Experts of a small language model.
Size: width 256, vocabulary 4096.
Experts: 64 experts in each of 14 layers, a softmax router.
Below are experts of layer 6 (counted from 0) of a mixture-of-experts language model. Rows are named router (the router's row for the expert), gate (a neuron's input weights, with its number), up (a neuron's input weights, with its number) and show model dimensions 0-255. Each number is 500 + 25 x the weight over its row's rms, rounded and kept within 0 to 999. Numbers have three digits each.
Before each expert's rows: "comes after" lists some tokens at least twice as common just before its tokens as in all text; "gets" lists some tokens that make up at least twice as much of what it gets as of all text. This comes from a sample of Wikipedia text that the model never trained on. Tokens count by the router's weight.

# expert 8
comes after: " ", " |", ",", "|", " (", ";"
gets: " ", "1", "2", "8", "9", "7"
router:492509512506550488550504456503532535520525521530464485519465521575505488480479487500532537491506533486466535516522547554528496501485489518486504534459517453502473503467507484518499523460468464511512507436503530500536486477517514515518497552476483474484458500456505480480531506540522478501456542487521520537473492530501487473480544461512493493555514495513492534481538544457501535488502464497474471480502489500459488468497465490486544500519521456499457487473510514467517515469499504474494507490511489490525451492466502538515504484463497510504485514521515502506512480481498502477510544478532491499531513519476502503498484559506550497484514503524509465517498499465452464485490531487527503476499542500487547472499488492534499523509499536485528515487488467540525529510500518
gate1:471532468468468514501505493512515503511553516508489466497465485506494535529482489506519523525531514472559500506500501536529436460511532513476507529510517516467552498501495468519497460505498555520480451524522489460549540515460497486509525528516512482490524542498450542481514467456528458510483467509455498470530519497505508513508483495511524497484506508525516475519472490533491519483482526521527487484561473490521519516445522448508499521510501488514524491445487513459512541544488538471501485490459514480533451484514550512501489528476476525467510528496513506462502500491522484543503499532502485492471491484459550536503524519505508479508512485496514504503515440527491490533479523524482489525506485481504489475521477517543497516515475517529477550504517512523498512478504443
up1:501532517490509470500508503499465532487511508532514507483471487485537508541490496480560453506529467512565519530488527459467493483481521492500534534524469499488496527503487490475524452488522511517547480494499450499561512481480488518483498484544502474464511488470524469499494489513501550473526492529483479503496517512506500468491513527494528473481502517522521494566456488509497507513490499515520508539555452513497509478464557518509517514493524523505548468504531500515508539526487529477493468517492499447493508509508514509498457525466454519508533523496507512456492480509540522534516504486449457508506522511481499494485495500445511477486500473474506467558469475493504520467473518527467509527508532511535453502509526491486521503587495548512465502484481494499503458504494477

# expert 23
comes after: " ", "0", "3", "4", "1", "5"
gets: ".", " |", "'", ";", " that", ":"
router:444468507496475519499480491526470514544488489494553481486544455498530548519474472524502505511535490497498503548513461491458494530482500492463496491474542506476512499496528473533494525480482531551478523511486526474493502521478499499470539502538494486523522492490515465506476452525527509494456483499505493536474489515514491482503558505517503557502490536479491524516473490501476510506513510487531492482520495510488510514477570522528499563476522478465524511504500462483510507502508468553474532507452507504475535520462491499525484482488532509552456540472495486470542531492559520479517491452508472508502471498534515543474536502485486483468483457480504520513468485476547508476514494540495469494460516486512501460494511536537517523494539506459518512507465510502495518476535494
gate1:471495515542504490484496474500481516504554498537496535510491494479501515519509528540509463501478491501572521498445472508512492518483503537529465495484480495546486464508486537527508505499497535533495481558501476553472490446469477519505507532473537501518483527511528501504452497515477530503480547450519485503521482500480492462525509506499525513499461451526483477502528513476492493501533537513484467468510469509526532517492503530449480511540523486503508448483504535567478491472515494510518509522505525524524486489516503507505505533484474472471436487493489527494470529547484507516486457518501449485495532459486523492519489495482491494464516519486451493566511500519505450512486467532493547488511490476480477473523460549531509485498490499463506506534515484527522478485511490
up1:539514506447533511485479478505491465535494533497488518491513472523470486478487513458495511532446486519508460510510522446490495449468526477477490492508474537501542514471512507470491515530489475487486486509485532491498484490510487487496459495515519530526505538509473491492494496485472480539524491500527533495505523516542534496498498506455513477473523568532514498513473524498492498478463507533528514460478516510531499501483520512485519476505519533512505545474477530536491475482488544472518486496466529486484440507523492476490478475528451496501518529458524478507474498470472486527498499542495507540512520516480459505508522503555487506534534601539547502507510474492452536488500483506515482481489501502496512547517504447498459524509506454538498475486519456482459533499507516

# expert 37
comes after: " ", " (", ",", "–", "s", " $"
gets: " and", ",", "0", "1", "2", " or"
router:469528534473484479547497518455530524561517523511558560517465497483482493517502468492504470519511521470451502492511523539521522504513488487533480515484470479532464507499517518508529471513470515471493524537525485522528518523542506499513535465481482552495468525437560518479535518492545526510447525481487502529523499512530527522500448499544540470524543506481486535522483491495543466498523471495490471484512501508452547501491461444496529553492471465522491512463456520497512482484533464515489529480511482501463479474522530537493510492509495483475480473530510476498517462508515475469506527495494498479520492507526499497510496504543488478505485479487470509496493529491485512533517510521485522505509500456485516489529495520527468507496506474498485544521503460483511529499550516
gate1:528497525539524542490477520476482504477508463526486469484491479505503498497522485488480516481476510503539523467452503540497497518489514532463498531501499483467511468463497468480462496559516506506520496525522497512475470490518456509501497476476520440525508570557485528517470474485497483509505489454496523487534499484480521465477539510464552505490477502501530476511510522482445519522524529485513479504492505491521519488483513501462494486542535518503485514534535499537498522500513527493538483525525509461526519538512515524484462492514453533502463525433501510453467520523508468505483458490507519462467490463448509540491489483472557511478537537507518494528491456516516511536472468491495533487517481491466519513468455490527500472507469510485504470527515500519517451517480518
up1:456504500544472501537489497539496475487524509408502482508501546471479555492469477434486485519481513545485453533529505507525468487491487498530524541554487488486510512536509482458488521523539502483490474462543472484502494478541492493496477522509507473438481483526465496487513528505489484493470486475514509527537450538485483512491540506473493522496495475525516519487513481492469523503501487531483479585523507472501476466489544480521512511498495529474441515497522514499517477512478463511465512500531494440523463457523462523544513532493496490523513540494528489496518524478522473486476488488504511516521523478479510484533519459516511493532513511477470518453523500487512522504516504472510501492522484485532507496476518521448506462513505502488495502526484482514469495457500482